From a checkpoint of a small mixture-of-experts model trained on Wikipedia.
Size: 10 layers, vocabulary 7966, 14.6M parameters.
Experts: 96 experts in each of 10 layers, 32 SwiGLU neurons an expert, 8 picks a token, a softmax router.
Training: a variant of Muon for the experts, 288M tokens.
Below are experts of layer 6 (counted from 0) of a mixture-of-experts language model. Rows are named router (the router's row for the expert) and show model dimensions 0-127. Each number is 200 + 30 x the weight over its row's rms, rounded and kept within 0 to 999.
Before each expert's rows: "comes before" lists some tokens at least twice as common just after its tokens as in all text. This comes from a sample of Wikipedia text that the model never trained on. Tokens count by the router's weight.

# expert 36
comes before: " of", "ing", "ed", "ation", "ment", "s"
router,232,209,265,171,186,250,215,219,215,104,211,193,234,239,238,193,231,153,253,230,221,193,226,234,177,187,206,210,195,198,231,183,226,206,191,204,186,166,159,188,212,220,215,217,221,218,208,180,149,140,211,174,198,211,241,217,137,254,186,183,189,240,198,243,191,219,209,137,205,183,196,192,214,220,161,186,207,172,244,141,224,221,206,241,226,194,225,200,228,213,166,149,212,216,216,186,209,178,170,144,195,167,221,176,245,140,190,163,196,213,247,196,225,194,191,232,133,234,190,194,166,204,232,233,159,195,227,240

# expert 41
comes before: ",", " (", " |", "'s", "\n", " and"
router,213,206,249,236,183,199,209,243,256,161,199,230,215,213,197,244,220,177,225,257,216,230,229,207,198,151,189,220,202,217,224,155,246,213,230,218,188,202,193,244,207,214,230,194,195,196,192,143,179,188,190,204,182,215,271,139,183,199,183,139,207,205,164,208,156,221,216,179,234,121,169,117,226,220,177,191,217,212,201,156,245,203,185,231,218,188,183,172,242,203,178,128,229,199,213,211,226,154,150,211,170,177,229,174,220,169,214,225,166,229,201,237,200,211,176,248,138,203,154,162,209,176,178,206,197,203,233,212

# expert 9
comes before: "\n", ",", " and", "==\n", " (", "\n\n"
router,225,174,236,269,183,208,222,229,203,142,199,218,221,221,244,214,202,186,232,190,245,223,240,209,191,202,189,226,206,215,241,153,268,242,199,239,192,154,211,239,221,222,215,245,228,227,191,192,172,183,217,195,189,160,245,142,192,206,159,189,204,194,199,210,203,228,228,205,234,187,148,186,228,228,177,138,199,193,210,196,244,209,162,252,237,167,206,165,232,248,191,96,203,189,163,194,256,161,163,174,191,167,205,178,220,179,212,159,181,212,226,201,244,212,167,227,149,203,190,179,157,182,206,222,158,218,191,208

# expert 44
comes before: " of", ",", ".", " in", ".\n\n", " and"
router,216,187,253,203,192,224,214,220,191,110,233,214,262,235,251,220,208,170,244,215,220,225,246,239,197,171,160,203,213,212,223,162,210,229,220,206,211,196,169,207,200,223,224,244,249,217,173,187,164,151,195,180,182,189,262,194,194,240,165,180,208,236,205,226,177,217,209,175,262,189,192,208,237,209,183,143,229,200,222,181,238,222,181,248,215,153,198,177,217,198,157,140,205,222,180,212,224,142,177,147,185,180,241,154,252,159,208,171,184,221,214,221,232,222,182,214,150,190,180,195,177,211,211,214,161,209,194,270

# expert 46
comes before: " of", ",", ".", " in", ".\n\n", " was"
router,208,172,263,212,177,218,216,207,177,127,197,212,253,240,254,231,202,150,242,237,214,221,268,227,190,173,142,189,225,206,212,174,207,234,202,204,204,183,173,215,195,213,220,234,247,224,176,173,167,147,213,179,176,202,246,201,163,224,196,167,207,224,197,211,173,228,201,180,264,186,208,200,236,225,171,164,223,188,231,177,237,236,166,254,222,160,200,191,219,205,189,129,221,208,180,215,232,154,165,138,166,196,246,150,236,148,202,154,211,211,216,208,213,216,185,211,149,207,180,182,183,212,212,201,165,225,185,248

# expert 55
comes before: ",", " (", "\n", "\"", " in", " and"
router,228,157,236,229,193,208,192,216,221,132,191,198,220,213,233,227,218,166,231,206,203,251,229,209,185,198,187,184,202,200,217,166,225,212,207,214,192,221,198,245,198,221,251,200,221,212,143,151,176,175,197,164,145,168,249,126,192,226,176,164,249,220,164,235,162,227,215,182,241,161,156,152,217,198,188,176,206,201,215,205,227,198,189,253,264,183,197,192,216,205,142,140,236,194,195,255,210,160,176,190,179,151,225,182,226,163,244,188,182,210,193,243,215,253,200,210,152,203,184,192,212,160,215,188,188,263,230,250

# expert 10
comes before: ":", "\n", " |", " by", " of", " ("
router,188,193,197,216,173,225,209,255,214,132,213,215,198,212,210,255,221,197,245,199,235,229,234,201,178,165,158,219,215,214,202,191,242,223,229,228,173,149,181,256,207,212,219,194,226,218,208,187,194,190,245,181,179,175,228,140,164,246,182,209,220,204,152,241,184,220,205,196,237,167,163,152,209,229,176,180,213,205,253,193,236,213,174,204,233,219,253,192,196,197,171,108,200,200,168,197,241,162,162,142,185,166,231,201,252,186,213,186,160,208,228,224,248,231,170,205,144,194,160,176,172,207,225,207,124,218,220,195

# expert 57
comes before: ",", "\n", ".", " States", "\n\n", ".\n\n"
router,237,148,188,211,194,183,213,243,215,153,172,240,232,170,234,235,223,218,216,184,200,240,197,194,180,163,188,208,188,222,218,135,225,231,266,215,182,163,170,239,218,254,202,207,229,205,154,197,167,131,208,180,174,173,222,127,211,209,199,202,243,209,173,239,159,238,206,197,232,172,170,164,217,217,146,192,188,186,180,197,223,220,163,265,265,173,229,159,244,253,185,155,220,196,186,219,213,171,185,195,161,142,251,173,214,177,190,204,188,215,193,217,208,238,187,212,163,222,214,185,172,174,203,239,202,205,231,248

# expert 42
comes before: ",", " (", "'s", "\n", " was", " B"
router,220,192,246,209,193,205,210,238,249,162,198,237,209,213,229,244,217,145,234,231,219,218,213,213,200,176,203,237,206,200,229,155,242,210,234,217,180,214,201,234,205,198,241,183,209,212,169,156,181,171,214,191,207,216,256,132,200,188,190,136,204,212,165,212,139,217,228,169,233,126,174,127,240,212,174,184,234,213,208,179,235,212,181,228,228,188,197,186,240,194,169,142,232,193,210,224,225,169,169,209,152,190,240,161,248,151,224,211,163,213,191,232,195,215,177,254,130,197,137,179,185,191,181,196,215,198,243,206